config.toml
num_hidden_layers = 8
hidden_size = 224
d_shared_expert = 128
routed_scale = 1.0
lr_router = 0.000845
norm_eps = 1e-06
tie_word_embeddings = false
batch_tokens = 131072
train_tokens = 784300000
Below are experts of layer 2 (counted from 0) of a mixture-of-experts language model. Rows are named router (the router's row for the expert), up (a neuron's input weights, with its number), down (a neuron's output weights, with its number) and show model dimensions 0-223. Each number is 128 + 32 x the weight over its row's rms, rounded and kept within 0 to 255.
Before each expert's rows: "gets" lists some tokens that make up at least twice as much of what it gets as of all text; "mostly gets" lists some tokens that are sent to it at least half of the time. This comes from a sample of Wikipedia text that the model never trained on. Tokens count by the router's weight.

# expert 28
gets: " ", " |", " was", " is", " an", "x"
mostly gets: "ox", " sol", " del", " enough", "imer", "rac"
router [167 171 146 139 151 170 177 108 149 159 112 160  99 112 117 144 102 123 170 177 167 109 138  76 124  65  98 179 145  99 151  48  86 169 127 157 107 104 179 157 111  95 144 121 130 172  70 126  99 101  78 117  80 109 138  96 155 103 153 123 147  86 105  86 101 170 158 126 196 166  88  99 156 148 118  94 154 101 133 121 100 119 117  75 124 148 137 128 149 157 176 146 105 130 120 186 128  98 115 153 141 167  63 141 191 133 144 154 123 153 115 185 144 148 166 108 156 115 101 140 120 172 154 147 108 132 190 154 104 111 117 112 123 199 108 119  94 178 144 161  81 104 161 137 181 153 109 165 108 136  45 115 136 135  97 104 149  99  96 116  93 132 114 121 101 147 110  66 107  92 176 122  89 156  75 153 142 160 178  89 140 155 130 113 105 152 159 108 165 106 140 184 155 119 111  68  88 179 164  90 154 113 120  53 153 163  46 167 104 119 146 148 141 159 112 101 116 154  41 140 124 141 152 134]
up1 [140 151 135 111 136 109 130 165 127  73 206  75 123  84 149 120 133 135 118 110 158 139 154  68 116 109 164 124 178 165 121 162  92 114 100 152 129 157 207 150 175 131  91  74 137 144 111 156  75  95 127 154 107  94 111 159  52 142 110 186 184 149  99 151  55 146 136 159 171 149 129 141 159 148 102 140  95 164  80 129 125 103 153 155 143 129 136 147 152  82  51  91 138 137 123 133 173 122 100 117 104 188  69 134 102 114  96 134 114 110  91 127 121 136 109  98 137 155 153 153 160 119 112  87  88 158 204 118  69 112 112  94 108 133 172 194 181  94 112 120 127  96 106 180 113 136 113 126 165 148 121  60 155  67 153 141  93  83 135 127 182  98  98 104 173  51 149  98 145 149 222  85 181 189 101 135 130 108 107 116 139 149 163 159 153 160 132 124  71 151 128  88 100 183 120 160 127 134 112 111 145  76 128 158 111 129 125 154 115 131 114  78 108 157 142 145 139 137 163 136  82 160 104 139]
down1 [145 145 134  92 131 123 170 127 106 151 128  85 164 109 111 119  45 116 108  50 135 104 101 108 131 148 112  95 132 119 203 175  86  96  23 116 112 128 100 166 136 158 100 111 129 164  98 126 111 116  95 140 134 125  68 169 136 158 133 226  99 145 128 100 121 152 148 161  97 120 102 120 152 100  37 148  81 108  95 131 118  69 125 143 128 100  56 130 103  81  98 121  87 138 110 102 107 166 133  95 193  94 131  72  96 155 134 129  89 110  63 153 161 181 165 126 127  96 137 121 109  96 161 190  60 143 190 146 150 130 108 104 141 165 132 157 151 111 126 111 127 137 143 186 121 143 126  75  87  88 135 134 186 137  93 163 154 147 176 165 147 152  94 140 123 119 124 123 107 149 133 135 125 116 164 157 109 154  98 174 168 171  82 172  90 132 126  83 144 114 149 128 145 169 128 132 156 106 138 110 138 135 129 104 128 126 190 133 138 154 180 151 197 221 124 134 120 155 183 131 131  83 154 140]

# expert 6
gets: "2", "1", ",", ".\n\n", "\"", "3"
mostly gets: " sp", " Bl", " z", " sn", "From", " medalist"
router [165 172 137 141 158 173 177 106 150 151 101 164  92 114 122 137 108 119 175 174 163 113 136  81 124  72 101 178 142  95 146  41  89 174 132 155 111 110 179 160 109 106 142 118 126 163  75 125  97  99  73 120  80 109 147  94 154  93 152 118 156  86  99  87  99 174 159 124 186 153  93 104 150 151 125 104 150  98 135 121  93 129 102  78 116 150 142 121 143 157 173 154 103 128 115 188 119 100 121 162 147 166  73 135 184 130 145 152 121 149 109 185 147 152 162 104 157 114 105 149 120 179 144 142 100 140 188 148 115 107 109 116 125 194 106 120  97 185 143 160  78 103 155 145 182 143 100 168 109 149  50 105 135 144  95 103 150  99  96 119  86 123 111 118  96 156 111  67 101  90 174 110  91 156  72 150 137 158 186  79 143 152 142 112  99 151 156 111 150 103 133 173 152 116 110  64  74 168 164  83 154 122 123  57 149 154  43 164 107 114 154 145 143 156 107 103 116 158  42 133 123 140 154 143]
up0 [121 139 111  99 137  91 179 131 124 130 135 105 184 125  68  80 133 115 159  93 114 158 125 160 123 128 124 121 108  80  79 108 122 216 122  98 158 116 146 127 174 145  95 111 144 124 119 116 110 122 157 115 129 158 145 133 143 128 100 140 139 152 155 179 117 164 131 195 140  59 111 164 104  92  82 137 132  92 105 137 141  85 160 139 177  87 159  99  84 160  99  97 106 124 165 134 114 150 159  92  87 143  96 151 169 154 111  92 119 119  59 112 134 170  96 128 120 219 147 133 118 115  86  69 111 121  76 111 111 151 144  95 124 157 135 151  96 177 194  76 151 152 134  71  94  89 125  63 105 154 139 123 138 179 182  79 155 171 159  90 151 145 163  91 134 115 150 139 114 115 175 123 163 125 102 124  84 151 195 166 100  90  75 216 105 129  67 152 180 125 124  98  92 181  94 136  80 151 136  77 152 124 115 165 120 118 142 130 178 177 163 154 113 145 115 108 197 116 143  69 115 148  68 144]
down0 [ 94 110 159 148 140 151 125 151 167 166 112 126 174 191 128 131 156 108 149 150  98 113 158 120 157 143 115 145 127 143 108 140 133 127  91 139 175 115 161 105 114 101  73  80 126  65 130 147 138 124 117 155 159 139 118 176 130 157 171 157 144 129 198 164  76  85 141  59 174 108  85 138 120  73 120  76 136 105 148 159 112 144 153 128 174 103 120 173 149 127 137  95 129  29 159 165 127  92  84 130  82 127  57  86 130  96 127 122 106 118 166 120 132 133 107 122 166 199 100 140 159 163 144 172 105 191 111 145 163 203  66  80  90 143 111  90 106 148 136 112 148 138 117 136 147 146 172 136  73 151 120 136 119  90 140  42 133  97 103 136 120 173  93  86 112 137 159 155 196 154 148 157  90 184  41 117 146 104 149 106  93 171 108 170 175 138  93 154  96 110  82 155 188 134 127  90 110  84 163 102 145 111 150  78 135 130 133 132 141 107 141 126 155  88 102 149  80 100 148 150 151 115  51 141]

# expert 59
gets: " to", " club", " can", " member", " U", " are"
mostly gets: " research", " club", " member", " MPC", " Group", " college"
router [168 168 143 139 148 167 176 106 151 155 116 155  95 111 117 146 100 117 172 187 161 103 139  83 124  62  96 182 149  96 150  54  88 169 121 160 108 114 180 164 106  99 142 127 131 177  69 121  97  97  76 119  75 111 137  93 156  95 153 124 148  87 104  87 102 170 152 121 195 159  96 112 158 145 122  91 151 104 135 113  91 115 106  80 118 151 138 125 149 153 168 148 108 128 125 182 133  96 119 159 143 165  71 143 192 131 143 159 125 146 115 190 141 146 165 108 162 110 103 139 120 166 149 144 104 129 189 153 109 107 113 116 126 192 104 118  97 177 141 166  81 108 155 141 185 152 104 171 103 132  49 118 140 138  97 103 153 102  96 117  90 136 115 124 102 154 109  68 102  86 178 118  87 156  72 157 143 163 175  86 140 149 129 114 107 155 159 107 160 103 141 183 153 116 116  67  77 171 165  85 154 120 120  53 150 161  46 162 105 113 147 143 151 155 113 104 118 151  41 141 124 137 153 133]
up0 [ 76  86 153 149 146 108 146 118 150 170 147 145 180 181 139  77 164 101 162 141 131 154 167 172 121 143 114 119  97 122 125 111 135 128 183 155 140 164 194  65 227 118 164 103  94 160 160  53 101 126 162 103 119 154 155 115  87 117 141 113 133 133 165 180 135 127 136 205 116  57  61 184 121 178  95 101 128 165  53  92 126 145  90 130 123 146 144 105 103  99 114 134 112 125 122 138 137 161 113 167 141 209 177 141 112  46 145  98  89 115 140 153  92 146 149  99 107 157 106  65 133 191 138 106 138 135 168  95  68 101 136 133 146 152 188 127 163 124 104 114 105  94 170 114 130 136  68 119 166 169 149 167 157  98 156 157 108 151 127 130 118 143 145 144 139  90 124 102  82  63 111 144 127 106 122 102  57  92 163 151 101 139 152 131 147 164 136  86 109 110 177 110 116 119  91 151  74 116 110  91 106 104 152 125  89 107 105 168 185 133  77  99 115 141 105 152 131 161 131  83  93 108  98 139]
down0 [106 129 123 135 108 123 127 168 144 151 129 178 125 121 114 128 145 138 145 207 123  94  75  98 129 134 112 165 127  77 125 150  43  81  68 170 176 117 177 125 121 169  90 113 116 136  65 146 165 147  95  93 150 120 136 129 138 148 102  83 119 189 110 153  71 129 110 124 138 118 138 133 160 118 144 108 136 156 154 187 114 114 163 131  97 163 186 149  83 188  85 128  70 141 164 105 127 115 111 152  89 157 171 176  91 126 100  39 166 194  82 105 126 153 119 156 153  91 156 138 115 157 157 142 148 121 148 139  99  96 188 119 136 120 140 160 140 192 112 107 152 109 149 149 156 173 146 141  51 123 133  69 119 178 119 101 137  81 124 139 168  77 112 123 174  90 109  96  96 167 137 116 121  95 158  93 101 114 128 180 114 146 117  78 106 119  87 111  99 115 160 186  79 197 166  89 102 108 134  86 169 117 133  79 130  90 176 163 139  73 153 108 111 140  48 134 155 131 177 149 101 130 171 124]

# expert 67
gets: " to", " not", " would", "3", " can", " than"
mostly gets: " to", " not", " would", " can", " than", " may"
router [137 125  42 164  80 180 129  72 125 129 117  78 142 136 136 118 117 115 138 159 151 132 153  49  92  93 146 198 125 162  91  85 137 187 152  93 104 116  92 146 102 104 155  78 103 193 154 123 148  92 147 118 127 137 168  27 154 125 103 177 106 113 134 139  99 183 152 119 181 173  90 150 153 135 152 127 150 128  96 119 126 134 148 143 139 121 196 148 125 130 118 120 154 116 134 133 132 107 133 200 124 118  97 158 176 112  77 139 125 136  97 150 125 141 145 100 177 120 158 154 105 132 130 184 146 137 163  97 112 132 186 122 118  98 149 119 110 145 119 169 157 158 116  76 100 119 116 171 148 105  97 135 170 135 143 108 126  84 196 110  84 152 119 128 102 169 134 109 111 103 166 153 138  86 109 125 145 164 123  69 167  96 164 103  97 176 121   3 128 139 155 139 144  91 147  79  89 147 134  44 126 129 133 116 159 141 106 158 109 150 178 140 115 165 198  72 117 137  65  88 125 121 106 185]
up0 [118 115 110 155 117 140 133 137 100  99 190 165 195 148 134 113 131 133 130 147 134 177 128  71  98 119 115 106  68 129  75 119 116 107 128 130 150 117 133 147 124  99  99  96 143 103 189 206 150 164 179 138 106 169 133 100 156 106 105 131 122 113 134 145 166 177  68 161 116 130 111  95 143 124 168 113 123 167 128 145 157 102 154 190 110 133 140 113 145  96 146 102 183 185  97  64 126 163  64 128 130  89  86 132  91 194 137 121 162 160 113 114 128 147 140  60 113 154 127 157 131  58 191 122 137 115 111 142  96  46 139  82 118  70 126 146 142 116  99 216 118 128 146 124 126 110 166 145 146 112 109 103  90 112 165 139 153 158 158 154 158 137 171 142 143 128 100 122 110 129 110 156 148 149 115 127  44 157 153 131 114 112 170 127 153 120  91  40  68 183 159 134 100  94 128 134 153  99  69  48 154 125 156 134 101 168 103 121 100  85  88 108 106 189 113 117 185  71 140  53 135 106 147 107]
down0 [168  99 151  99 146 171  95  99 180  92 113 128 170 138 100  78 136 110 198 115 114 147 141  91 123 110 138 201 141 124 129  78 182 188 103 177  71 145  77 123  92 105 163 120  64 107  84 145 118 133  66 180 150 121 159 114 139 166 145 139 110 178 118  90 157 165 122 138 105 172 154 228 189 154 134 139 159 115 154 137  98 132 146 123 165  94 167 144 117 117  88 141 114  76  99 222  83 115 101 105 147 125 146 130 131 163 107 132 140  93 154 126 123 113  86 142 149 104 100 116  90 115 147 150 147 110 103 110 117 145 180 145 149 186 104 145 140 150 135 162 196 152  99 151 154 116 103 101  85  93  88 128 187 156 106  89  48 128 119 114  78  83  99 125  72 164 140 116  67 135  85 148 167  83 125  73 106  88 118 147 156 155  95 109 177  90 135  78 111 113 142  89 173 115 144 108 128 103 145 111 119 115 159 159 133 195 106 138 126 104 127 120 185  98 127 134 143 140 155  98 139 127 203 103]